Experts of a small language model.
Size: width 320, 143M parameters.
Below are experts of layer 4 (counted from 0) of a mixture-of-experts language model. Rows are named gate (a neuron's input weights, with its number), up (a neuron's input weights, with its number), down (a neuron's output weights, with its number) and show model dimensions 120-159. Each number is 200 + 30 x the weight over its row's rms, rounded and kept within 0 to 999.
Before each expert's rows: a language model's description of what the expert responds to; "comes after" lists some tokens at least twice as common just before its tokens as in all text. This comes from a sample of Wikipedia text that the model never trained on. Tokens count by the router's weight.

# expert 62
Description: Copulas and modal verbs
comes after: " is", " It", ")", " which", ".", " was"
gate0,178,195,227,181,147,190,205,208,175,199,226,211,196,222,222,230,211,138,195,198,211,206,186,232,221,221,168,199,170,229,236,201,199,190,185,165,183,215,223,203
up0,243,173,182,161,183,196,182,176,182,189,241,219,232,220,226,198,207,159,187,204,201,198,203,216,238,224,197,231,173,242,235,168,209,199,183,164,213,167,225,195
down0,167,254,153,194,209,188,237,216,157,193,225,210,158,167,276,197,212,241,197,221,174,221,186,253,228,153,221,182,199,201,148,160,216,242,200,212,155,225,223,191
gate1,194,205,185,208,214,200,173,173,213,213,158,156,194,209,158,168,192,223,194,171,254,223,189,190,192,152,217,123,247,171,163,220,231,249,167,232,216,192,193,178
up1,238,178,182,194,199,229,177,148,174,198,151,189,271,161,149,172,222,237,159,195,208,233,205,198,212,243,243,157,195,205,214,219,217,192,116,197,276,150,186,204
down1,220,161,186,183,200,184,203,223,184,165,175,171,216,231,224,171,154,186,209,201,174,237,200,179,189,239,203,186,192,193,218,148,200,196,132,163,155,171,203,182
gate2,214,195,239,194,174,199,216,190,216,217,206,215,230,284,239,172,169,174,171,163,214,189,221,168,172,186,183,200,222,223,142,190,186,208,241,217,172,195,191,176
up2,207,169,224,211,246,268,207,145,200,182,182,233,195,202,203,202,221,196,204,179,222,119,197,163,206,185,188,173,199,202,192,172,196,216,219,182,203,203,205,181
down2,265,229,225,199,209,247,239,221,225,214,232,221,147,181,230,227,181,235,182,187,229,214,182,135,211,223,196,181,170,140,274,176,264,242,262,208,179,210,187,193
gate3,186,165,197,181,280,167,190,239,191,225,198,181,232,203,178,170,208,187,169,207,164,189,160,165,168,226,177,205,205,268,139,199,218,157,192,182,215,218,211,189
up3,196,195,199,224,118,188,153,200,202,184,183,231,179,174,192,181,173,229,225,216,179,226,176,197,236,197,232,185,165,194,243,191,173,219,168,179,169,160,179,192
down3,194,230,219,212,141,202,177,275,197,175,138,171,152,149,212,206,219,227,183,136,218,255,202,181,195,183,220,194,260,203,255,206,195,192,221,226,171,174,202,218
gate4,142,165,154,215,173,166,228,184,204,178,202,184,177,184,148,206,179,157,194,217,172,146,217,218,198,213,186,188,231,184,179,172,169,214,167,221,180,242,231,226
up4,165,159,155,190,171,146,254,190,170,191,220,187,233,204,207,160,147,186,198,235,165,179,183,235,222,204,177,219,180,226,187,191,218,203,182,222,182,214,248,177
down4,222,205,151,189,246,188,188,195,205,147,199,220,165,215,171,190,162,180,232,211,174,187,233,262,221,192,145,178,185,223,228,196,157,155,263,237,213,193,156,171
gate5,197,208,196,195,223,113,180,243,233,193,207,231,221,215,180,192,185,191,203,174,195,170,205,206,157,230,239,217,216,162,204,197,159,181,195,178,200,207,156,192
up5,224,199,173,164,150,273,215,175,161,202,210,223,179,224,192,203,222,251,220,252,245,197,223,180,205,209,191,165,136,219,217,217,189,207,215,139,170,155,236,217
down5,196,192,150,206,129,248,209,221,160,192,234,225,229,195,267,173,184,247,191,183,181,205,153,164,271,258,252,206,211,190,164,194,224,223,205,211,199,187,216,225
gate6,189,243,210,223,227,217,160,138,224,158,164,202,179,241,176,207,231,241,195,207,179,173,215,215,220,127,188,153,230,219,212,240,157,182,195,207,228,167,139,183
up6,240,242,124,230,220,179,203,226,203,166,238,237,148,174,212,217,183,228,214,240,243,196,144,214,187,204,168,212,177,192,175,181,196,195,250,190,151,241,197,251
down6,205,285,198,196,258,187,193,161,209,184,193,267,201,188,180,245,178,191,170,188,204,178,235,209,226,224,196,194,219,181,144,211,188,186,200,224,220,214,216,236
gate7,232,283,189,224,170,139,177,226,188,243,159,277,178,187,185,239,192,171,147,217,205,197,223,237,194,207,204,223,192,148,216,231,227,203,178,205,201,212,164,230
up7,219,188,203,190,165,157,198,225,180,208,221,202,208,193,249,168,136,161,209,205,241,191,184,224,229,184,139,236,158,199,170,155,244,223,211,244,167,183,215,170
down7,236,155,216,256,237,162,151,171,156,201,186,200,212,192,185,195,143,202,227,230,172,214,170,173,177,137,210,225,265,127,248,179,159,227,198,268,199,193,186,169

# expert 59
Description: Table separators and chart entries
comes after: ")", " |", " ", "3", "4", "5"
gate0,221,265,194,252,230,189,186,277,204,225,166,235,225,218,175,192,203,216,257,162,189,207,196,207,193,189,125,210,230,223,218,210,208,235,226,188,133,208,182,213
up0,189,131,221,227,193,224,215,118,147,178,220,195,173,165,241,221,225,167,161,227,190,213,173,159,199,256,276,193,134,140,161,213,195,219,230,172,227,172,228,241
down0,240,185,287,172,180,168,185,197,230,211,161,208,224,194,204,245,259,206,187,159,188,172,228,205,175,225,240,159,186,205,202,244,166,220,186,230,231,174,140,174
gate1,196,172,243,226,252,203,197,176,212,185,124,169,173,183,245,191,262,205,183,184,198,248,235,164,212,151,205,233,198,189,266,170,153,218,187,213,200,184,215,187
up1,192,182,284,176,245,186,184,211,215,253,159,215,167,216,248,205,184,182,202,130,229,215,202,202,175,163,215,220,184,206,153,207,171,151,182,238,207,207,178,159
down1,196,181,207,153,183,275,216,209,188,167,226,236,142,219,217,198,212,269,186,214,236,198,173,159,245,192,188,242,293,185,149,169,182,216,171,205,195,209,177,178
gate2,179,216,193,156,171,232,178,175,199,165,227,135,212,180,100,199,216,224,183,129,228,154,263,207,204,243,169,165,146,219,257,191,161,174,193,212,217,209,223,177
up2,205,198,238,217,181,205,203,206,164,215,198,191,204,225,170,233,209,169,185,221,212,195,217,199,260,217,188,258,237,150,172,184,201,180,187,190,228,174,239,183
down2,227,149,198,201,155,178,178,233,230,199,214,201,217,224,256,180,234,285,179,182,151,167,217,201,225,232,193,149,244,190,220,187,200,235,177,205,223,208,133,217
gate3,155,170,215,239,190,224,197,182,116,226,172,196,196,194,184,198,216,212,189,252,228,209,221,175,195,193,185,180,128,204,233,216,207,168,173,169,214,173,234,224
up3,115,168,212,253,190,215,194,159,144,211,157,199,214,210,182,186,205,207,197,232,217,212,227,182,201,159,208,223,146,217,228,218,225,208,171,166,215,170,208,210
down3,192,174,204,146,262,142,232,238,195,206,229,242,226,169,205,220,177,199,198,236,229,180,200,162,215,229,141,228,235,134,206,126,198,208,236,183,138,210,234,179
gate4,181,174,149,216,189,205,205,128,132,161,220,168,139,213,205,208,199,204,168,213,224,188,203,172,222,192,169,241,204,217,149,229,173,186,194,228,204,235,211,172
up4,259,248,229,187,215,197,236,215,262,195,204,152,242,190,179,170,238,159,211,212,203,247,162,219,233,197,173,174,239,180,193,203,201,200,202,218,219,223,181,190
down4,191,176,217,219,255,124,175,204,223,207,177,206,173,144,181,137,235,141,236,230,193,174,209,215,195,248,180,234,232,247,254,184,165,177,239,253,213,198,158,183
gate5,203,221,245,188,250,170,174,223,198,187,200,197,227,210,221,196,177,164,222,235,182,244,198,144,143,232,195,221,248,177,178,155,206,252,184,169,192,178,175,174
up5,200,189,228,196,215,177,249,225,154,192,189,183,210,194,225,260,167,219,222,254,165,228,184,169,231,196,213,195,235,229,265,165,170,235,199,173,230,231,170,186
down5,181,189,118,165,182,227,207,210,204,222,192,209,222,225,238,165,125,180,195,238,216,188,220,216,208,228,227,214,215,175,228,236,204,221,172,254,251,168,190,196
gate6,186,188,176,149,231,170,204,227,183,225,175,200,248,205,175,225,202,186,210,249,219,220,161,247,146,223,212,107,200,213,203,200,173,181,138,180,172,178,210,175
up6,222,185,161,189,234,225,240,155,153,165,165,212,182,179,166,187,204,219,268,233,254,228,201,208,202,219,196,166,205,232,218,188,159,198,166,152,192,183,213,149
down6,158,224,232,177,192,179,195,174,174,182,178,150,255,204,180,244,181,189,170,154,153,171,169,220,197,199,224,191,194,223,189,185,110,175,229,197,179,244,223,185
gate7,185,210,212,225,224,179,185,245,177,238,206,220,190,219,197,215,194,219,204,176,232,194,184,178,236,189,259,199,197,198,264,223,239,197,186,207,250,210,222,202
up7,237,216,166,152,263,201,198,156,211,263,205,188,215,175,210,202,166,192,178,183,280,233,188,197,170,202,168,141,214,236,223,160,209,237,167,227,223,220,228,186
down7,164,275,228,165,166,208,172,216,198,174,189,206,167,196,149,223,189,248,182,214,212,235,210,176,189,198,214,214,175,212,164,198,197,235,184,226,172,174,212,107

# expert 9
Description: Clause-linking conjunctions
comes after: ",", " such", " there", " well", " and", " There"
gate0,222,179,195,111,238,237,216,181,223,251,192,175,166,205,217,250,190,177,190,254,243,180,188,188,199,175,219,246,199,229,225,156,211,190,178,194,170,192,195,202
up0,197,147,196,176,225,246,211,160,184,227,219,200,222,188,235,240,182,189,237,266,222,122,226,196,226,169,204,246,176,201,197,183,229,228,167,188,173,228,180,242
down0,183,215,90,205,220,234,157,174,230,163,235,242,215,213,222,166,163,210,201,194,186,248,229,239,246,240,123,237,181,146,197,227,238,210,146,248,195,177,171,218
gate1,208,210,249,219,201,268,207,161,212,206,187,232,214,230,233,212,194,207,198,171,194,221,196,155,201,224,219,192,214,222,162,203,182,173,224,171,179,237,180,229
up1,245,183,191,186,182,150,163,209,183,232,208,147,157,210,177,204,218,181,226,214,223,208,199,228,167,180,170,210,201,208,220,203,192,235,216,247,226,151,202,187
down1,238,192,209,246,202,157,240,188,207,206,192,226,224,180,203,179,253,203,214,234,252,208,187,226,179,201,262,187,184,196,190,159,161,233,178,229,159,236,201,201
gate2,180,248,202,192,226,198,174,162,176,189,188,221,218,244,172,244,209,227,134,161,118,183,189,192,221,164,196,206,176,226,201,198,198,169,216,150,208,166,222,146
up2,201,262,228,185,189,242,206,214,179,188,232,249,189,221,216,208,175,245,143,172,156,210,191,227,226,209,157,179,189,202,188,212,191,181,200,170,244,216,228,235
down2,194,187,145,211,215,235,223,211,211,165,175,206,207,248,171,158,240,175,180,209,168,230,197,197,234,198,182,213,217,180,196,139,210,200,137,211,140,211,247,167
gate3,197,237,218,232,208,168,201,200,213,127,183,248,213,239,248,181,190,212,204,185,175,238,185,215,204,264,113,194,188,229,217,190,132,178,182,179,183,166,173,231
up3,190,158,187,131,226,252,170,172,151,231,211,154,200,189,191,239,213,219,205,208,243,171,201,215,205,140,260,233,173,197,202,236,170,224,232,164,235,191,182,168
down3,171,194,240,161,207,208,236,189,191,235,195,188,218,168,151,246,207,189,201,209,213,202,225,181,182,174,234,173,196,240,203,227,209,174,221,195,207,189,236,209
gate4,202,167,263,146,231,191,220,211,213,233,182,154,196,174,231,157,227,192,143,184,206,201,227,203,240,214,179,226,221,172,192,160,218,147,203,230,186,147,192,186
up4,178,153,193,137,184,220,200,212,232,211,196,243,228,236,177,257,193,232,208,256,159,147,188,170,158,176,221,196,172,226,248,214,216,198,204,176,192,191,173,185
down4,225,180,220,223,171,173,229,206,221,254,189,214,220,173,152,249,175,136,209,225,195,221,204,180,229,166,208,154,211,219,245,198,290,175,235,231,203,223,184,216
gate5,169,160,172,181,176,213,179,212,194,132,179,209,191,177,217,182,204,163,241,225,194,226,211,184,224,267,221,216,189,181,219,197,189,205,196,217,182,184,220,247
up5,162,176,158,185,219,207,223,188,206,146,173,189,218,192,244,171,180,165,217,189,194,257,242,186,227,246,225,223,189,173,210,192,162,219,205,181,183,184,215,256
down5,191,167,132,216,214,231,163,160,218,204,222,178,206,189,310,146,226,266,177,176,167,168,202,251,249,216,198,171,196,141,220,237,190,193,168,176,186,188,191,222
gate6,212,226,164,205,192,139,230,198,157,163,202,196,229,213,184,222,182,190,152,251,222,179,227,184,185,224,203,210,211,195,187,167,203,221,191,193,199,226,257,232
up6,196,172,215,173,153,261,196,137,218,233,188,141,196,198,232,190,231,169,232,203,227,204,215,242,230,194,165,210,161,200,240,202,229,194,209,229,213,182,89,168
down6,147,179,283,192,240,244,224,168,193,185,224,219,182,205,158,225,249,135,217,230,226,177,159,230,211,197,202,179,202,226,197,208,210,182,232,138,171,164,182,219
gate7,228,150,191,234,205,220,212,182,196,189,181,230,227,238,179,171,224,192,203,208,187,202,275,176,172,230,213,203,234,205,244,188,213,177,226,203,188,196,181,180
up7,160,198,220,217,206,177,210,194,189,188,184,169,157,119,195,175,198,172,235,192,206,242,179,162,177,198,245,199,216,207,142,199,221,202,208,164,184,215,183,171
down7,201,176,178,199,192,254,256,165,222,158,260,211,245,224,232,124,221,236,246,175,199,255,204,201,197,160,185,204,197,157,133,191,235,181,180,193,194,225,225,246